Experts of a small language model.
Experts: 32 experts in each of 12 layers, 144 SwiGLU neurons an expert, 2 picks a token.
Training: 284M tokens, 8655 steps.
Below are experts of layer 6 (counted from 0) of a mixture-of-experts language model. Rows are named router (the router's row for the expert), gate (a neuron's input weights, with its number), up (a neuron's input weights, with its number) and show model dimensions 0-191. Each number is 500 + 40 x the weight over its row's rms, rounded and kept within 0 to 999. Numbers have three digits each.
After each expert's rows: "gets" lists some tokens that make up at least twice as much of what it gets as of all text. This comes from a sample of Wikipedia text that the model never trained on. Tokens count by the router's weight.

# expert 27
router:484448508535482479543534502514554505533454479541527548519516479449543523526535537434455455484558451457550555561505477467491506464440422512517466510504504548540532473519511498459521551514440473484552541480590576562488501567546482505518477411435541513478512476443573571494460515465430533442526472480501545503538450479460515587453500506479482522559461540498514500453481450532486454545412453415546454489461518507463528501484583494470500504488525455507475518517536416489470549530510502524477480509583504487533553541459417446440528464439493545460531504554507517584501500431456473567
gate3:503446504468500430512469433526553460442520557469456478521493489571522469508522460532491479449479442455539566502535493542500557578568558556431443489505461588476475436460563501459488498440500516476530481541549526461553429438585499493467559472467527471506486508554513465536533454432407518509500509492463493443538541449434472487498521533532556470545509567502569535446459416488563447528463490491466480503572485440503489516524477468567514522595469480461457497546496515547507557452534494566463534497448502413498474480496495474511508570501520503541491472516517535469542548499462506454
up3:476537432452502473502515534594469545486506561527496477546486513427499493595517487575500563538523472574469563477518517513591527464503490481559454556512527496446499476484501527516531485583488495572479561555563479523493506544544472525548533505528530516466482492456550515475474480495497509524511518500525532439568447528469486476501586528513516551438481488529443414513516476484525428536493515534576547470463530481468481476506470519525471473466438519518439548568430512486426453506475471524527435499500429512520418458536548555406473538537455486538424539505480484560442524514413470479
gets: " ", "19", "20", "–", "18", "==="

# expert 5
router:484465508481539501505498513494507531511486568597560506488537543442516464529532572458479484471587474465489519507522414485432457482467474488450518454415576528514478443504452532483558494478523506455463528509507525565473527469543493524526520503497539556463560428468562512500493454473495534479513513422499516456542520408468510518480466499507519519503435593491552546456431477453439484493421449441597449547474542491461536588514455528449452472469495430517529500483521509445441527506516563506497479500540461534534541531513429452504535463500437569529480559548490513548532501459416483508
gate1:553488526526529510499518434453497485472507468494457445547498510516512502519528502459513508585510468498477442539485569507458451443562416492498482466496535404472576516519537464510557579524514448525411478462451463476521536488470487439481428460559513459491518475489510562483446520444468499521559490478516464570541470475454523574476528497553497504617495494521559559536449484481607494482570483502532441452555504529513542610481550453440573456530497485518475497511493528453464509521560482533560490454508507505540517566488493492515527499474436510589532517530471434448502553473491534529
up1:528495486552572507462518459472498478430455568536552556502506521481469533522492526522536549459500469514424496545430491512471501393474447483498539445528412476537559474494533453442598509534500477559497454484429568490546519433489530540562394450524533479489451498511462535475522544558461461487504501529500478492484452482481468468574442478481478437545477495589479548540462461528573516511539579482555514558549538478493526521554517503586532507533513490492512561497494421503495512578503501469555493425483479511442480516525515482523582461515457546548521565512507538469525538524533478510
gets: " |", ";", " the", " The", "The", ":"

# expert 13
router:477485540508430547544531464486573547513536525528499540522530510454562485534490517471486465545533478490564520559605462449458457461482505510491490493505564551492492470469479530429495539536455498434486528521548564511506541538520452551503503513499519550442552505433553555461461483444523522487494471484485541567585409493498521558448492509490521481550456535479543487435453494499446467528438515515518405542480531447486513521496552537444473476461542473512479509491487516490473611573488522449476538537599526445603519508460385478493497476508463518516482548541492552511519452458455451541
gate2:490462458557475534472558529492540505502517433567479521475540474504497518524449487498460418505512531497542507506586533537530517526450501533500494526523461470416479487505483473419481501485561599507521490564472499524538498518474439491512431531502586528417444422438502511561454542447568478511508549434530499558485478542474535444486498470396496453527465543497487450492469491516533532484450491521445479586469514481517518500429524521489501515554506555503486464589471563476520496566491444476453477461467481491512413554522424427464500439480521534528489470552460579543513441439532521523
up2:493493485484443498573479469443557448534554515438542541506537580441529525533486545507546517499524506505516487540503476490452531493532509509520482540547428488479461519558498542497416533473459464522470527478528535501515474559523526505509484395469411513488510452504481495471543461461484497498467450430444551518604473482451552515441511496585496570469490497490531499524492538429518524511526452422475492579568505383484538495594518525461534470539517535483513487455511486474396549461519520505529524556495511481503532446469538530496527472462502443508556508521549480401572523473533406500
gets: " (", " \"", ".\n\n", "==", "\n", "\n\n"

# expert 20
router:522460558521486445513477465438565548516415584547580542541565568460492492558547521534490461474536481490561533517493494464468511515443441456473555467446500531576458396573497523475558489510518435511568483476482530547461522476505460512470536456475521546495574466508509514520471501526464553514577522434539510482535413461526490514495449522490507525502511568498525485461391472476465479547470447480539472518453561497442523541431457536444494515516446446526488518525586514526479527556523538467465487520535472488496535561469499458489524476419452538536528515509448562539531551495485470537
gate3:566485510558504498483562411521460534447466551452482501511496464522551573544589480559482489437523532508564497517477546527502408522513520579496496482476525460472481489450525519473600497598516516432486494509397540453523544537497494454467522511507546486498531497550502474441525508564528543570558485489499447554581488535521486460559469579475480496455443467509523506513411489491493496508486457459409505513437447486501532520497538553496550514503530561505516520465487515496469527448556550490481502580552595415561471488539508539503533520472477513457444481448474475475563501476504514474
up3:545498523510476441472490502548550502543447473433545458474500508498376521542459497523483468498560419441551472439529507466399434540438528537543400537562555497514489405542463503533459441487561523509555451536554545489508498533444489544436585449481512510542466486483532549514472465549484497443537479593546470476474513475478474551521541436512526551457554507463510502514473520472500495478454489466452516527501496532515545484581497487459516468499505505466541429503515538457543501561491490488535486450486469521471466420559495523516604484455483567527520484449501484513477545536464541469
gets: "-", ":", " |", "|", "=", " by"

# expert 7
router:544475514518545511500468515485478548569552516516565533486486515416508419492572514472528482473522499458556504576484478505466465451459473469457521465494501587563533500507487506455511503515453431474583474458515564580426500516525457529545505442487452530427558437486541556485501459478436503495576471410534506488516530440482519554471452554477516431523503535472527436518391486443469477495475459456522485510457511545397524531506498590440452491443570437426528567506533473492470523537491501503494522518533459444556546493514469471469502461492457496526476526537494545481535521482532458535
gate5:491482409530552493430490508498435486428529522539463481531451507497570507574464532503546461422549465477552476490525454528454487496397525508521502416543494508433474536469530484459490496556483449474526415528533562537449493468465452464514543509458486499421509478453548475566546456448463576502539496527585553498468507534516574507494546508499492515502448455529511533480470482533512523481513530578499484504481500541475527462470466533508488533516496469459547609454562524534440474478510462520429588515557535393510482533488518473517526528558520462523536484516540594475487572526532475492
up5:480535471427511495431448485534479551523494489467474483498456527485520591478469520486586486534523512463532487490471559511567491463475495460476509476507451475426518443566469474429489503481549430530534476478499523514474513516476509507415418463430484532544514452471506472456486493527455468423499492529492493510503534510511544504434560511465483476504490528577543517485404507457512537561512514535527477455493427481521547503417477567543587544548485574513529582494535605442467503487587489492465495447496589479535444502563526453453499500503534497540567486470518567464512572474431527520
gets: " a", " first", " an", " one", " two", " second"

# expert 12
router:525457505504556473512443478508523525532464550562555571500528526459532473459494570500471466479540499466525556520514434454461481458421459563462554476401642542499538439544431539509491502536493494415475540454502509545465495528510418545475531494501474531425516459509519490519470471488496559501528495433542518464536494418482490495489418536470488465533497508505487513530474474509458492494447455496543448497488493488483548574471480556487424559463492447443535582468481513491458483518443556493479475496550480494500597510537528466511592477450487555540491516522443508527513566476412475509
gate2:466487463540548546449559519533519490556557569516520552560605523521548461441531530503540472413533508551541493436507567509598572402477568469555508492478506471468519465527485443519542519484485552557508546541439552556504569502595489465547488560452539511500535450554606499522487484509513481502520520527485511478431545457496527513480479503503541512474481575460524489529569571550508538443495492527539544437558484474449523499428426499456500535471477503509537503500456504481533491511471466447507489498497493498469470548536475553509440482491484527440484518475489458473504513529546452404
up2:543457413442557412459506475515506465509536488506537542491496557523617415567486470560521517508598509558512492470491557560546437522474482483498503521448509474559517526454527548513484507460530521509509517446439549518458533519389453534501522476474500519531517517556530478532467499436516488501484511420505536579483577492557465520464464468491460427418476546477543453527481538578465487487487509506558494437459466484478558512521531455486549496503533522483463508581512542573562526456436545470496528502559464445509467505463535485523522494522473462518419450442505451439492460480501491505
gets: " |", "|", ",", ";", "-", " /"

# expert 4
router:478496481489486522538516435533493538529455565513498529493572538463540498469564517484535419490529508483536527600549458388516450463477455432447560496430558525593479491522436536468459533509419516424464573462548501505449511573557486526494522516458510517467569420456502538474471560493499501500480491512526495446508445461508492539513475496517536462539478497485567475502460489542461472532436457456536494515389568509486556494435507534460495517507498474487498507427498455478471486514479536536446498543581487509570559501474474488470515433465453570492525530559473490532551522456462486562
gate3:536458509456456498500527434502489446542520546459486511492523506475512506503475456554449442540495513511467457550518537511476443516491491428392557488505476501481484554518449551434489500484576429492452498523464517451502563578463586543469466455525495494490440437420471573480439444545467540470524494540421496453515477536520427424542491502482453439451458472451550504470497529505497509512468480589521481455464547544440494477494581508523507521444469459475446534506419436472476500499535608460500473479530581535458522535502452537496498525475458492515503506479455520467561565567499519511
up3:485475380556446489535533525471509476494493430488475584493547557538535458514496523499511421466497553505496486525501471477495546546482469470456422516523520483596484466490463473479424548515443484463532451578511525516512571598498483502511512508510481425475521441468539540463472505499471518481493494606441543392506478512566518570540442516526476481482564423445536471462487538553465550475520509469471535514438540494473490555432517565509558462513518585492488419505479563507537507563490545434440512480498488467507531464488474523494476453465563529504534504539468572507507511530491522473
gets: "10", "20", "00", "12", "11", "13"

# expert 30
router:476524538460482527482545514517559544505472581548500491491544538433549465467483532532543446503544500465560488537553425482493465465465489456438516468425516526547474474528531485485500501497496502466483535557496489497489454459521396523547518482482529521484537393456516533521504488510515519477543462470564479491537453451546469478487468510457591506533467537451516478451443505557459474495472489444619472532408504465516532510545531569453476492479501431428477537419546525516467506521491533459485434553541462490573543522519519442461541436505418485533545563558442522486574516428469508490
gate5:514525534434434517518464574497479553491464511484461471473488531554527505434508531492521505484485533558484470449584562546448465453409545497510470530488501488468505588443564512460537468535523531480429484493536485453452465532520548457486494497402471579521515482492500459491534499465567514516453475449488505466399560417547450461446522508557483528515473487466531459512500476475518490471455456477588563400439485424451487626495510542507497464484486569472501513520528538532450587520531509494464572466482585533549472482501502506456509507513480537511507538540524496526469511481525467463
up5:515518519526486497524494511531550563446499434458413442518456527503511434561489482471456465493486514407505534515541537423514468561444493475448553508518468490429560509465487511481550577540512516540432508569439431430515527471481497498515520490397494571516513431498526504549547540481559528498444527512527459562437505474499520495520518571488485505411498569543435437527509483503536492471452539521449500522476523504464546494512539478521477510506545460486550431490553549538441456534532544479507497526494550508563526570547435470535490501540497474530470514420589511547490438409514507506
gets: ".", "0", "1", "5", "2", "3"

# expert 11
router:506486555486483591565520511432516537488462518541568530488512546416507521477515560457551454456560500484604482553466490450426480439409465488455508478448533576587503511514480533495551518484410475454545510479527576560482527510530449524561480495465564538488508441444511591496504505508451517495576501467530498468534502469446431518482434512486522500541529540446501510463502464494473482528491437462482487530461536516472526530511449492501467478495486447410480516561578529476455506513483513532434514531506488450548486471465567483417503432497452532574517532525513547505536464468453505533
gate5:468483499473476513539542502528442504550459493392537483501546502481520533495527542493488558495561465533485466457535582516451540524499530581541457498542481524555495474495489467530527474511478528513561519528512490500447509507518517481468523518464535553490474493511465544512504512454469470473474557505488453480525517495516443527434400467549476471406514534583556466512544423509475535579475498489440514455553597501446460527433444494498465476453597493517583516540533523502393427561480458464500407512473459559438467483486500463485496533499500456575558545473462500572516494558493458543
up5:495481534488518424506498473516449512560522502475513472502582481515469426522534500504408528488492457515467523482558532545490459445473504439525530533477544489486583489504465500544501552514447491511460419529461459493495522557531473456470487422539498499510492590528447504510414523425521607525490527497455545496496540484565482447460500569554440440464469477531481580506607544496466475513564495538484552507508502500420514491437498458543514523460525539477579447554582533490479479520549519538446536514518505503499491575528458483475544585526445597467447485513484497503482502547462555528
gets: " the", " American", " other", " this", " British", " United"

# expert 21
router:498458493506522533513527424447489527529506513560524530480525538474499438502501590434512457508583425459553477472538449498439471457413491513446550519462578552517535438466496560467520551472500509469501605523567500513482499442538482555505474530477495552432531429490546512486512487470531545475554499451534509451544513448496472496492426531486533468567481535466525467491482489455462448505475454426576421499475504488490560547499442499448478488409463425517484565496526510494419468533469569506490531495493487454503525515489513515470557417490451542553495513485479488549522502417412501513
gate5:560438523435493504514483419470573411534466502461556417550489572493509515517407504543522481463446460497532510494493494455511521471514450506441519554485521443415581489444492553555507489534515493538457489512474501425531489441471560482443601575508474454522506526464557440536475492483505469565519482467408554437473494498543481465464495447487505452539488472521498475534561529510490551486523477516464429515503447541495456501539500566465555486506527585491432498466528527454481540517488463475495479514569451474538525509502554500497526528387541539576533524475479478497542499494462451533
up5:483527512450548515443544441480460527536499479555558488492455514469495573436511537540449477512547518480546531494511430490476481446511486452505565454511527525428503472493477517513532521566480550564477479470429420398605505508512501511503500568567495507514587567465524564473596546453541504523470523469492534478492502526495484427482469465502434529527369543571578477452597505499494451464488519495488493441506491455549531537458518530490528529475510544542496514491485419497473496486516495515564453531502511501525508540431470523401472464459535521505468473558444480455519470511498475511
gets: " and", "'s", " the", " his", " or", " their"

# expert 19
router:569491487494517447508457428482553588508464528543476515457516497440493502506533534507491507444566539472546473541585460476436520473474481498458512450403537560493461467505514477494527522488505495473519546459488529519492458486530469529472464497541491494495540448471565511537461487412504519503495500460552493520533517460496521507519418530496527461519497542488539490477455436527440474571465410473554409548462568482485521584413511564494490470478523478452534538479525512419500527584460543523501564517530476528541549529475460401470603440432453471486550510512471576574510501478490470523
gate2:489545432473504472510496473501587581495535563565497587458535435522500534478448548509426458482566520562437572562523448460491546473493534527447494514491469518511535424527468469491502559478513466524576572449463497553483570529450483490500451489487418477393555520519550422455462447452531494561506446520472488484494580524474492498464517529495577486494484432574526492454477495516474546596470516477533514494558534486461485455450516513512521516449533567548518542530468549471427578515459510475477496529498561464490483505511528476526517516528464467492562548488508508524535496470539461477
up2:532586557496486505534453444483478544505513584560523520538509475509470563490527479542415568526548508490471476594415473480537473590513534503475558491482504477499463474526495520489486536440543473533506527473519528433440528493526492497512478482532469524453526462512507463514549519532502499503455419491476546479482546457510491466486539506510575508524523522528573475536449490492420531566561501430404590477488489572470450454450530517549509555502489468518545466538450442487395469547476533557502453520560525584526444577494457494512544451486507519436498548482479443520497492452507516569
gets: " |\n", "\n", ".\n\n", ".\n", ")\n", " in"